Weights of a small mixture-of-experts language model, trained from scratch on English Wikipedia: a softmax router.
Below are experts of layer 6 (counted from 0) of a mixture-of-experts language model. Rows are named gate (a neuron's input weights, with its number), up (a neuron's input weights, with its number), down (a neuron's output weights, with its number) and show model dimensions 64-127. Each number is 50 + 10 x the weight over its row's rms, rounded and kept within 0 to 99.
Before each expert's rows: "gets" lists some tokens that make up at least twice as much of what it gets as of all text; "comes before" lists some tokens at least twice as common just after its tokens as in all text. This comes from a sample of Wikipedia text that the model never trained on. Tokens count by the router's weight.

# expert 15
gets: " and", " to", " was", " is", " of", " with"
comes before: " the", " a", " be", " been", " an", " not"
gate0:45 70 34 42 42 51 47 52 55 51 34 48 53 59 40 38 52 47 65 55 58 43 43 48 44 40 54 60 58 47 43 44 59 38 59 64 40 58 39 42 61 37 46 58 53 58 40 43 63 58 55 32 43 44 50 45 54 48 36 52 31 69 54 47
up0:50 52 47 68 53 47 52 53 55 54 55 62 58 41 46 54 47 51 64 47 52 54 63 33 48 28 53 78 67 38 33 55 47 35 65 56 36 62 46 63 51 49 59 59 51 58 58 51 47 44 49 52 57 42 38 44 55 45 53 47 47 52 45 52
down0:58 40 44 76 46 57 49 57 54 47 52 42 47 38 52 48 73 38 68 43 62 55 38 45 49 55 63 48 49 54 56 51 48 57 49 27 53 36 46 53 39 39 54 69 53 59 65 54 43 34 38 51 29 48 55 37 42 58 45 44 52 74 57 27
gate1:37 50 49 54 41 50 48 61 74 29 51 53 41 43 44 64 62 63 54 53 50 33 51 50 37 45 46 56 30 69 67 52 68 38 60 58 38 28 52 46 48 42 54 51 40 54 43 34 40 42 68 56 37 43 42 42 52 53 48 48 42 43 36 48
up1:49 40 62 42 55 34 61 52 40 50 45 52 49 71 53 37 57 49 38 59 57 74 57 46 65 49 55 47 48 58 47 47 50 36 39 52 38 47 39 55 59 50 62 52 49 58 38 60 55 63 54 35 58 53 73 58 74 50 69 44 58 46 52 52
down1:42 50 45 66 47 52 43 53 43 52 66 47 51 50 40 57 42 46 55 61 67 51 47 47 48 31 60 65 41 49 55 58 49 36 54 39 32 45 60 54 55 62 47 57 60 63 48 54 52 42 71 39 43 40 65 50 59 62 53 44 27 49 30 56
gate2:49 34 55 48 33 52 43 56 50 55 59 59 76 49 55 37 40 56 57 47 68 51 31 49 49 47 38 57 34 39 44 59 58 43 52 36 56 48 52 38 50 56 46 55 44 52 32 42 47 51 49 44 36 50 44 53 47 30 58 43 48 64 54 42
up2:69 51 53 67 50 54 47 43 35 44 34 62 36 48 49 63 62 59 43 51 33 42 59 58 53 50 54 69 56 43 40 52 61 61 79 49 49 53 55 51 71 59 29 46 63 33 53 50 53 54 52 54 38 40 63 56 64 54 68 49 62 64 44 44
down2:55 38 32 75 52 56 33 50 56 55 47 73 36 51 61 53 65 54 59 53 38 50 45 44 52 37 37 41 49 54 59 39 41 54 47 42 59 50 61 57 44 45 54 56 34 41 62 56 42 38 46 49 47 52 42 56 51 59 55 55 53 48 29 75

# expert 5
gets: "\n", ")", "\"", " —", "%", " he"
comes before: " |", "|", " was", ";", " is", "'"
gate0:66 46 60 41 75 46 57 52 51 22 63 55 67 34 42 55 52 53 52 70 60 55 36 62 31 47 54 72 49 38 63 41 49 57 53 39 45 54 47 67 55 44 81 42 47 59 31 45 28 55 56 47 58 38 51 51 50 53 51 47 60 59 50 67
up0:47 64 65 40 56 54 64 59 46 47 58 53 58 51 69 58 40 49 51 41 56 60 56 57 54 56 51 63 45 42 43 44 54 65 59 56 53 65 55 61 38 60 44 31 46 45 43 55 43 44 49 34 52 35 59 40 61 61 46 41 71 44 42 46
down0:47 59 51 45 69 40 56 34 51 47 57 39 49 41 44 52 68 43 47 49 46 49 44 47 63 53 59 63 62 53 54 54 70 56 64 66 57 41 56 61 50 53 66 54 43 64 57 46 46 63 39 62 39 33 39 54 47 56 57 36 65 49 44 51
gate1:47 45 33 52 34 59 38 54 50 50 56 46 59 49 49 45 47 39 54 36 42 36 41 61 36 46 51 49 33 50 55 48 48 43 59 55 34 54 55 44 40 56 61 61 42 75 44 48 38 47 42 51 50 49 54 43 51 49 58 42 55 38 64 60
up1:65 44 52 35 49 55 54 49 41 64 61 48 35 35 40 60 44 49 43 49 40 63 51 58 47 61 46 61 47 60 49 52 69 37 30 48 46 39 60 55 51 55 52 53 39 58 45 42 53 54 45 35 32 57 32 35 63 72 61 55 47 54 33 38
down1:31 55 42 62 48 68 69 40 38 38 51 47 54 41 46 55 59 57 46 46 58 40 38 42 45 67 60 47 59 40 43 43 48 55 67 36 46 55 63 41 52 23 32 39 28 21 55 64 66 52 51 50 45 53 66 51 53 58 48 49 50 59 54 65
gate2:53 67 70 37 60 54 58 35 57 34 39 44 71 42 57 58 50 50 37 55 78 42 41 41 67 61 45 45 31 63 65 68 53 23 52 46 46 48 59 57 47 46 52 45 41 68 40 48 48 65 37 63 53 50 50 50 52 58 43 39 54 60 47 58
up2:54 59 52 48 26 30 38 43 35 64 39 30 51 51 43 58 49 45 42 53 60 50 41 53 64 26 53 55 58 40 46 48 55 25 43 42 71 66 65 58 52 38 38 54 51 57 31 59 45 33 48 55 30 37 34 47 60 59 58 44 42 61 50 56
down2:32 51 53 66 46 59 38 57 46 66 43 51 61 51 53 65 52 42 50 58 58 43 34 47 54 35 57 58 58 51 49 33 50 31 40 58 61 61 48 61 34 40 68 50 67 68 63 43 54 33 49 53 49 28 60 43 26 64 50 50 42 44 54 51

# expert 13
gets: " |", "|", " on", ":", ".", ";"
comes before: " ", "\n", " —", " −", " +", " ."
gate0:31 58 55 53 65 48 37 45 51 56 48 57 58 56 47 48 52 58 35 47 49 44 25 55 59 61 44 45 63 56 55 50 54 48 36 56 59 53 47 32 60 55 51 35 64 59 57 84 41 40 61 46 49 66 50 48 55 50 45 62 58 50 52 50
up0:40 57 50 46 55 53 57 76 62 66 62 43 50 29 56 61 56 47 49 50 61 50 68 47 30 34 43 52 46 47 52 62 54 56 66 48 45 45 44 46 44 54 40 48 45 53 47 44 59 48 43 63 55 45 56 52 49 52 61 36 51 44 40 56
down0:56 47 57 42 49 49 68 57 54 56 38 53 44 54 58 72 43 56 45 59 65 37 54 51 42 31 58 50 48 67 41 58 55 52 51 44 24 44 40 58 53 43 47 60 49 49 51 55 48 36 49 50 54 57 69 43 53 68 49 40 44 43 34 53
gate1:47 62 42 50 43 51 49 67 55 61 55 54 48 53 47 52 50 56 70 65 40 64 57 38 45 49 37 32 50 35 63 45 50 52 39 47 55 31 45 57 56 49 57 51 53 62 40 48 54 55 51 42 56 56 53 41 62 47 55 38 48 61 69 53
up1:42 59 31 69 36 40 42 37 51 50 43 50 35 52 47 38 49 50 55 45 55 44 43 50 51 55 44 53 55 54 35 45 45 54 61 55 44 55 51 49 38 44 52 39 60 34 39 30 56 43 46 62 58 46 51 63 65 42 52 44 60 40 38 58
down1:49 55 56 46 68 36 60 51 50 72 47 46 54 46 59 67 43 65 72 40 47 57 53 58 40 43 44 48 47 55 63 45 47 45 48 56 58 50 54 44 47 49 38 39 68 54 51 46 55 47 50 63 45 52 48 52 54 49 44 68 63 29 50 65
gate2:29 46 49 51 44 55 36 50 42 61 49 33 51 47 55 54 59 54 69 54 73 46 55 46 53 58 65 52 48 70 64 44 38 50 71 52 54 58 51 36 52 45 60 41 50 65 37 52 40 57 49 48 70 40 38 63 54 59 46 54 55 37 45 43
up2:35 81 44 51 35 63 32 55 61 46 40 40 53 69 58 75 56 58 55 47 44 47 55 45 35 58 46 69 41 63 57 50 47 59 51 64 42 54 52 64 63 33 45 58 47 51 35 67 59 63 55 45 48 52 38 55 70 64 49 48 63 59 43 51
down2:52 51 49 42 38 45 52 58 50 74 41 73 49 54 51 45 71 37 46 54 54 46 63 55 56 50 46 56 42 55 38 53 40 50 65 71 54 38 38 35 56 61 48 60 51 74 55 46 54 39 52 52 44 57 52 35 63 55 49 43 44 27 49 46

# expert 20
gets: " ", "1", "2", "3", "4", "6"
comes before: "1", " ", "2", ",", "3", "5"
gate0:51 47 38 56 58 28 52 45 49 51 54 23 48 64 62 55 60 47 40 46 35 38 62 40 52 39 30 44 43 29 49 44 49 68 45 39 58 51 61 54 54 36 33 44 38 49 60 58 49 59 55 43 46 53 76 53 49 47 62 42 63 60 54 32
up0:36 56 50 49 51 42 58 57 49 51 66 43 48 72 63 53 55 53 36 41 28 53 48 48 49 56 45 59 49 42 68 48 43 52 47 41 52 41 47 56 59 31 44 53 61 49 35 55 63 50 49 69 55 48 68 40 50 69 51 54 76 55 50 29
down0:46 44 64 36 57 47 57 50 32 60 44 12 36 47 80 65 84 35 56 43 40 60 54 45 69 46 63 50 32 64 34 40 56 40 34 53 58 36 44 48 66 44 38 47 41 46 49 49 45 45 46 48 67 35 55 42 52 44 54 64 35 68 46 58
gate1:44 60 62 54 55 51 88 32 56 43 63 47 45 57 57 54 38 66 40 61 63 48 46 50 24 54 54 33 55 55 59 40 58 50 49 47 57 49 54 56 46 53 63 46 62 34 45 65 60 55 51 55 54 49 61 43 60 45 47 42 40 34 56 46
up1:68 46 54 67 41 39 73 40 59 51 34 50 50 69 53 44 41 57 43 49 42 62 52 43 47 61 50 38 69 42 45 44 60 53 47 62 50 69 52 42 49 53 53 41 50 51 58 59 47 48 54 43 62 58 40 34 47 60 57 31 51 52 37 54
down1:30 12 47 66 54 41 42 49 37 61 49 44 49 47 29 44 41 29 56 43 59 52 48 53 60 44 38 27 51 48 62 48 38 38 52 41 44 51 46 50 54 57 64 58 52 54 47 48 43 72 82 40 59 53 41 34 39 32 55 59 44 52 59 36
gate2:57 64 69 44 52 43 55 34 64 48 48 42 61 66 64 27 43 45 40 53 56 45 42 42 39 47 41 57 48 44 36 72 53 58 39 54 31 63 79 39 52 67 53 45 51 57 41 59 60 63 59 32 49 59 50 54 43 41 48 51 57 45 43 54
up2:44 75 59 37 47 50 49 53 58 54 47 40 40 53 64 54 43 57 44 42 49 45 43 47 52 52 50 37 53 41 51 38 64 71 57 47 54 59 60 49 45 63 35 45 39 61 35 42 66 69 34 44 45 51 65 49 43 47 46 37 50 40 58 44
down2:61 51 51 39 64 38 54 42 49 67 45 68 54 40 58 61 40 44 72 32 48 52 46 60 67 52 48 54 53 52 62 65 44 52 79 36 45 58 40 41 57 60 57 61 47 74 38 53 55 55 49 62 50 52 38 58 74 33 39 56 53 40 54 45

# expert 3
gets: ".", ",", "\n", " that", " =", "=="
comes before: "\n", " The", " the", " he", "==", " He"
gate0:55 50 60 49 53 49 50 54 51 45 55 52 56 64 44 36 44 61 44 56 59 40 52 62 50 43 47 37 55 35 56 60 57 42 61 52 48 45 60 59 36 56 57 72 47 72 50 51 43 37 43 50 42 52 49 49 44 41 50 37 56 59 49 45
up0:52 54 43 36 57 69 44 33 38 50 58 66 56 52 42 56 46 62 61 43 43 74 44 63 32 45 57 56 52 61 72 35 45 44 58 66 50 40 53 48 46 47 53 42 47 53 39 64 46 35 49 54 54 55 37 65 51 41 55 59 43 65 59 51
down0:44 51 63 49 61 43 51 56 53 47 47 60 39 60 33 53 38 36 65 42 63 54 61 27 71 58 51 58 55 44 62 43 46 54 55 35 49 52 46 70 56 34 48 51 38 50 59 50 48 59 48 54 67 56 52 42 48 46 50 43 51 46 63 55
gate1:54 45 24 56 40 41 46 58 47 65 45 40 57 34 57 51 59 43 54 45 28 32 37 55 45 62 36 62 67 55 60 44 51 46 64 56 50 36 64 49 32 84 49 58 63 68 53 56 28 57 47 44 34 56 46 42 35 49 50 45 72 52 50 53
up1:31 46 39 42 37 51 61 46 29 76 54 50 66 46 48 54 57 46 52 45 45 36 44 64 44 65 52 42 40 34 40 51 48 49 61 34 36 46 59 43 58 60 31 41 40 52 56 59 52 61 57 58 57 62 66 56 55 57 56 41 35 39 45 48
down1:55 51 51 85 60 65 49 70 62 59 44 35 43 49 49 45 60 66 46 35 48 52 53 50 49 57 52 42 31 50 60 46 38 53 36 60 86 53 54 50 43 51 63 54 53 52 62 47 44 54 45 48 45 44 32 43 37 45 48 44 56 57 53 29
gate2:56 50 71 49 55 59 52 40 60 57 69 38 50 39 49 59 69 34 68 28 45 48 43 47 47 34 56 45 43 39 37 53 58 32 32 54 47 69 67 49 46 46 38 50 41 57 61 60 45 48 51 50 62 51 38 56 53 62 45 49 52 57 44 52
up2:56 45 61 58 57 42 61 39 52 55 57 55 42 52 49 62 44 46 69 42 71 43 68 52 44 54 43 50 64 41 28 48 45 34 37 44 33 51 46 26 49 56 49 53 62 71 52 60 46 38 60 50 46 52 60 75 36 51 47 57 69 34 46 57
down2:52 51 54 59 52 49 73 58 61 40 61 44 40 49 50 46 46 51 61 36 51 56 64 30 51 45 43 44 39 35 42 42 44 56 53 56 32 54 54 46 42 57 45 47 49 53 41 62 48 38 48 50 66 70 30 48 34 54 37 46 56 58 32 49

# expert 12
gets: " ", "2", "1", "0", "9", " ("
comes before: "0", "9", "2", "1", "8", "7"
gate0:62 63 67 59 47 49 56 30 61 37 54 39 39 68 65 61 40 48 51 63 53 44 48 41 52 40 59 47 53 59 58 55 46 68 65 34 65 49 44 57 66 46 67 38 37 49 51 37 51 38 47 55 60 39 72 41 52 55 52 44 38 46 36 47
up0:42 41 40 56 50 44 45 56 31 62 37 45 60 32 39 33 54 55 39 39 57 51 54 36 33 65 54 47 47 48 32 53 56 43 46 66 38 58 70 49 29 50 23 52 59 43 45 61 46 48 52 39 47 45 29 53 50 24 68 38 51 50 70 58
down0:52 42 56 70 58 52 51 57 53 60 54 55 69 72 46 34 52 52 37 45 60 42 66 53 54 67 38 39 32 66 45 53 42 53 38 60 53 42 42 62 22 37 61 45 55 49 49 63 46 57 55 47 44 59 58 71 55 43 53 42 58 37 58 67
gate1:38 56 62 41 53 60 52 52 50 54 37 56 52 70 48 54 56 40 35 52 64 50 49 52 39 46 60 81 59 60 52 72 44 37 50 57 67 57 66 61 46 45 50 56 64 41 34 51 57 54 61 47 35 58 34 49 49 45 51 32 48 55 41 69
up1:32 41 36 40 45 55 42 51 35 58 55 49 39 42 32 58 35 50 60 49 46 61 71 56 37 51 48 36 43 17 51 54 50 33 35 51 41 49 43 58 54 51 40 40 48 44 55 52 42 52 39 45 39 72 37 55 48 44 46 55 64 62 76 39
down1:35 50 42 54 46 62 41 56 48 37 47 46 58 51 43 46 32 53 51 47 44 54 60 44 42 68 35 64 59 49 43 50 55 60 42 62 51 58 54 66 62 57 49 46 31 58 51 54 51 36 49 58 51 42 28 50 64 50 46 44 43 57 54 92
gate2:42 36 45 57 56 48 55 48 39 54 52 42 41 49 43 37 41 44 45 50 51 69 47 52 57 52 42 35 51 54 45 31 61 58 33 45 59 59 62 53 42 68 66 44 66 52 46 47 38 63 60 63 55 53 46 33 48 67 41 28 59 43 56 45
up2:44 31 39 43 48 42 45 73 57 45 62 50 54 47 43 41 39 40 53 56 63 35 34 73 52 41 20 44 37 45 49 48 53 48 46 54 38 53 79 37 55 43 59 51 54 51 35 35 47 52 67 57 48 52 67 50 40 56 49 34 49 47 54 59
down2:38 50 45 36 69 51 58 57 53 48 66 52 57 59 51 53 54 47 48 47 51 34 52 72 50 48 53 35 43 66 58 43 62 47 44 55 35 40 48 53 48 60 56 37 35 62 56 61 64 49 53 58 59 47 38 59 54 47 65 71 41 66 47 66

# expert 10
gets: "0", "5", "8", "6", "7", "3"
comes before: "0", ".", "5", "6", "8", "4"
gate0:56 34 39 33 60 55 51 66 32 47 52 48 55 51 56 44 53 35 51 51 51 61 39 47 51 57 33 36 55 27 54 39 41 45 49 34 43 42 53 36 66 49 40 72 63 37 69 65 46 75 54 30 42 56 60 33 58 39 52 62 42 43 66 41
up0:54 59 45 66 41 54 51 54 58 68 54 60 61 35 33 57 47 51 38 51 48 38 61 41 49 50 53 50 48 51 40 47 63 37 47 76 59 48 47 71 41 53 44 57 46 44 45 43 58 44 55 56 34 42 54 27 48 54 54 39 62 48 28 59
down0:40 29 64 44 37 47 55 59 58 42 64 31 45 61 34 54 48 51 39 55 58 40 45 35 43 31 49 32 66 45 53 45 46 67 44 60 47 47 49 53 49 65 38 46 46 66 50 41 53 50 50 63 62 51 47 60 67 52 49 47 47 55 34 46
gate1:42 53 61 51 33 36 64 58 41 47 42 39 59 53 56 63 48 59 65 44 39 56 40 45 56 59 54 50 51 54 50 53 51 54 67 65 48 49 58 42 43 33 58 46 58 46 54 41 44 60 55 45 50 39 52 42 54 39 58 36 40 62 73 66
up1:32 58 50 61 36 45 59 66 48 35 51 37 43 55 43 55 44 61 36 53 41 47 50 34 58 53 34 53 56 50 75 51 29 51 44 56 58 42 59 44 47 53 57 49 63 53 42 51 56 29 62 59 60 44 44 46 49 23 20 63 43 37 49 50
down1:53 58 63 57 47 53 54 47 55 59 48 49 34 61 47 55 51 61 51 49 47 49 40 48 65 42 62 50 58 39 64 49 49 67 62 70 53 68 45 36 51 18 64 54 59 53 52 40 56 41 50 42 44 44 39 70 45 57 61 38 59 64 47 44
gate2:37 44 65 41 42 35 53 31 46 54 47 48 55 46 58 83 61 45 58 37 41 44 44 50 44 45 42 41 48 65 45 59 50 47 42 48 37 65 62 64 44 43 43 68 47 40 52 50 32 52 54 54 45 55 49 48 51 64 65 68 37 49 52 40
up2:44 47 68 40 59 39 33 29 50 54 42 39 59 32 38 60 58 28 33 46 44 53 55 40 68 50 52 51 46 49 40 47 36 32 44 46 57 42 66 54 38 51 59 52 54 44 69 56 52 53 42 49 55 36 50 41 52 55 52 61 44 48 37 67
down2:47 39 49 64 64 58 44 40 38 43 46 46 49 62 40 32 65 77 61 33 52 51 55 50 52 56 51 54 50 67 37 64 40 51 50 50 74 56 66 38 43 45 49 34 39 47 37 50 52 37 60 45 56 68 41 59 61 55 55 61 34 60 25 66

# expert 0
gets: "\n", " \"", "ed", " known", " used", " as"
comes before: "-", "\n", " to", " by", " in", "|"
gate0:46 55 59 35 68 48 33 49 43 58 38 66 51 45 36 52 63 44 46 40 38 37 60 59 39 53 49 55 42 42 54 52 53 43 57 42 44 46 34 38 42 46 67 66 46 59 35 56 54 36 53 47 33 52 66 52 42 54 56 66 36 54 42 49
up0:41 54 46 40 62 66 58 40 37 62 53 63 51 41 48 44 50 55 37 56 39 57 45 58 60 45 46 48 30 38 67 62 52 49 58 49 29 46 52 42 39 57 69 79 47 71 49 54 40 54 46 40 42 34 47 64 59 65 36 36 50 32 47 55
down0:38 65 42 55 48 61 68 40 50 49 60 37 51 54 51 60 36 51 53 32 37 54 42 48 44 35 42 57 61 52 53 42 61 29 51 62 50 38 54 54 52 32 61 48 17 54 42 48 42 53 36 66 57 61 47 55 53 61 39 54 45 42 32 56
gate1:57 55 37 31 51 60 58 44 51 42 42 43 55 55 46 62 48 34 49 68 43 51 60 52 48 31 56 41 63 49 24 45 52 53 51 39 47 49 44 49 46 54 45 53 39 58 38 47 29 49 53 56 49 32 60 52 52 55 44 43 38 57 23 40
up1:59 62 73 45 57 48 65 37 57 38 48 42 29 48 48 50 43 34 46 75 59 47 44 37 44 32 43 37 57 39 41 45 54 51 45 42 45 44 38 58 43 43 57 45 35 42 50 54 46 41 52 51 50 64 66 51 46 55 32 55 40 45 40 57
down1:50 59 30 55 41 67 51 39 54 68 38 51 56 53 47 56 46 44 54 31 47 38 55 42 49 33 48 64 56 37 47 57 32 43 43 68 48 45 55 62 37 58 61 67 51 55 59 46 61 49 39 65 31 40 49 38 41 48 66 56 45 39 54 46
gate2:40 51 64 42 75 43 42 40 44 60 67 58 52 48 65 42 58 44 65 53 49 52 49 42 37 56 49 57 51 46 66 58 59 52 65 34 58 47 49 57 45 36 52 46 53 59 56 58 42 50 35 54 60 51 38 52 55 56 40 54 45 46 56 57
up2:38 55 43 49 52 43 61 68 42 55 38 51 46 58 48 59 60 44 55 44 47 49 54 51 48 51 33 44 41 71 46 57 65 35 43 59 59 69 53 47 43 50 66 54 63 53 56 37 35 44 46 58 30 54 68 63 64 69 42 56 62 47 44 53
down2:66 35 43 66 53 62 51 64 45 36 72 52 63 37 50 67 50 33 45 46 35 57 61 49 53 67 37 52 41 37 52 59 64 55 63 24 40 52 52 39 50 50 55 53 53 30 44 57 46 44 48 48 60 39 31 60 48 36 42 69 52 47 47 49

# expert 7
gets: " ", " (", "–", "9", "1", "8"
comes before: "1", "2", "3", "4", "5", "6"
gate0:57 50 42 36 53 59 33 49 60 48 53 59 62 36 57 53 56 39 40 33 53 62 44 49 53 61 44 54 23 40 61 47 50 54 47 58 53 64 47 52 64 42 65 61 64 57 48 48 34 43 44 59 52 41 56 52 54 51 48 51 72 56 45 53
up0:39 72 50 60 46 45 56 53 60 60 42 53 54 56 58 57 58 57 73 39 49 59 58 46 49 59 66 53 51 38 54 44 42 49 60 58 47 37 46 39 42 55 49 61 65 54 52 62 36 52 42 56 71 42 61 31 42 58 62 51 59 30 59 43
down0:62 38 46 45 41 58 32 36 34 51 53 41 50 38 57 57 65 51 30 76 72 53 46 57 47 62 59 59 48 42 41 53 52 37 39 53 50 43 56 48 59 62 67 54 38 53 56 37 58 50 51 62 30 42 62 43 62 49 61 37 53 61 63 42
gate1:50 57 52 50 51 62 57 55 65 51 57 43 52 34 49 54 42 58 55 61 40 44 49 33 68 43 44 56 62 44 35 33 35 40 38 56 53 36 29 63 72 55 53 59 54 48 26 45 51 44 66 35 51 55 32 69 56 40 44 52 48 64 36 54
up1:44 67 27 49 54 43 55 45 39 49 38 85 44 48 55 30 30 46 48 53 51 41 57 49 42 51 56 57 60 55 52 51 49 58 45 35 57 50 64 52 41 68 50 57 30 44 34 60 47 51 58 44 44 55 35 53 63 51 55 73 44 50 38 51
down1:40 53 56 48 54 49 70 48 53 47 39 51 53 56 54 61 46 51 28 47 52 38 41 54 45 42 57 56 64 67 39 59 41 53 73 71 36 55 71 40 46 55 46 47 32 35 38 43 55 57 44 49 50 51 61 62 45 49 52 47 46 45 46 55
gate2:39 62 60 40 60 58 61 50 65 45 62 56 40 41 41 43 43 31 41 43 60 52 38 55 43 46 58 56 55 43 52 80 55 70 44 62 37 73 62 41 46 58 46 48 39 51 58 43 35 57 32 46 52 58 39 54 38 48 48 52 52 51 52 50
up2:39 43 33 38 54 51 58 73 53 45 67 50 49 68 35 35 72 52 40 33 55 42 33 27 56 30 38 42 46 35 60 51 53 49 50 46 62 40 29 50 61 63 63 56 43 62 48 46 46 50 49 50 44 50 47 48 52 59 28 72 47 57 63 48
down2:64 52 53 72 46 44 51 51 50 46 46 50 59 49 60 45 52 51 62 38 48 48 51 51 42 67 48 41 57 48 36 56 45 39 43 44 34 41 52 38 61 53 53 39 59 51 55 45 48 69 31 56 38 44 44 73 49 53 52 46 61 40 49 46

# expert 17
gets: ")", "5", "3", "6", "8", "4"
comes before: ")", "\n", " (", "),", "–", "″"
gate0:46 50 34 37 35 57 36 48 47 53 44 64 65 52 61 53 47 52 60 66 49 51 63 37 42 37 70 39 44 49 45 62 52 44 50 45 49 40 57 64 53 46 60 44 47 49 37 52 47 59 47 50 54 46 36 65 41 41 61 58 52 67 76 46
up0:51 36 41 44 64 56 44 60 43 44 62 54 50 56 49 43 49 38 61 52 47 53 49 55 54 60 54 53 61 36 55 34 58 54 43 39 71 38 36 44 48 42 34 56 45 54 29 68 38 59 64 52 29 57 56 42 61 51 55 62 38 46 39 32
down0:68 46 62 40 63 34 49 36 61 36 66 61 42 42 40 29 52 42 53 39 32 69 49 36 55 51 44 58 59 31 63 42 48 52 56 41 55 59 50 43 62 50 49 57 59 25 56 42 40 60 53 50 38 58 37 55 39 45 43 42 59 65 22 40
gate1:51 60 43 51 50 38 49 48 46 59 56 50 52 34 62 54 54 43 66 41 39 48 29 55 46 45 53 62 41 53 38 51 57 50 52 41 54 60 21 53 35 46 41 56 49 44 52 52 48 45 37 66 56 38 56 50 48 53 70 44 42 64 32 45
up1:43 60 49 43 58 57 58 49 46 30 48 43 52 54 52 62 47 25 41 50 59 54 49 51 51 48 61 56 52 67 51 44 41 48 55 63 44 49 50 53 51 57 57 56 58 54 68 33 51 50 57 53 53 65 54 17 40 35 47 51 54 46 36 66
down1:62 52 46 55 64 54 54 55 53 54 46 65 40 31 47 53 45 43 54 39 58 40 22 63 55 46 54 40 36 52 66 52 39 46 66 35 40 57 43 33 56 43 50 44 44 42 45 55 73 65 43 50 61 56 53 60 54 51 53 52 58 36 51 43
gate2:44 76 54 63 47 34 45 45 40 39 57 45 65 34 54 63 34 39 54 66 54 54 74 41 53 45 51 53 52 35 62 42 37 47 45 57 56 66 52 65 61 62 60 55 42 59 49 53 52 60 55 46 59 48 55 38 42 63 33 56 34 36 51 42
up2:63 43 41 57 41 38 47 51 53 55 60 57 46 75 40 56 58 49 39 47 57 54 48 66 53 53 56 63 41 55 42 50 54 49 50 47 50 50 51 42 52 37 42 42 63 49 57 47 60 44 58 51 55 45 46 52 57 61 68 53 72 37 56 44
down2:35 50 63 39 27 53 47 46 57 51 48 40 23 56 51 47 51 38 57 56 51 67 61 58 59 47 66 53 53 54 45 45 54 39 55 39 51 36 63 38 50 46 59 34 51 33 30 54 46 61 64 57 73 48 52 59 54 37 48 44 58 49 45 66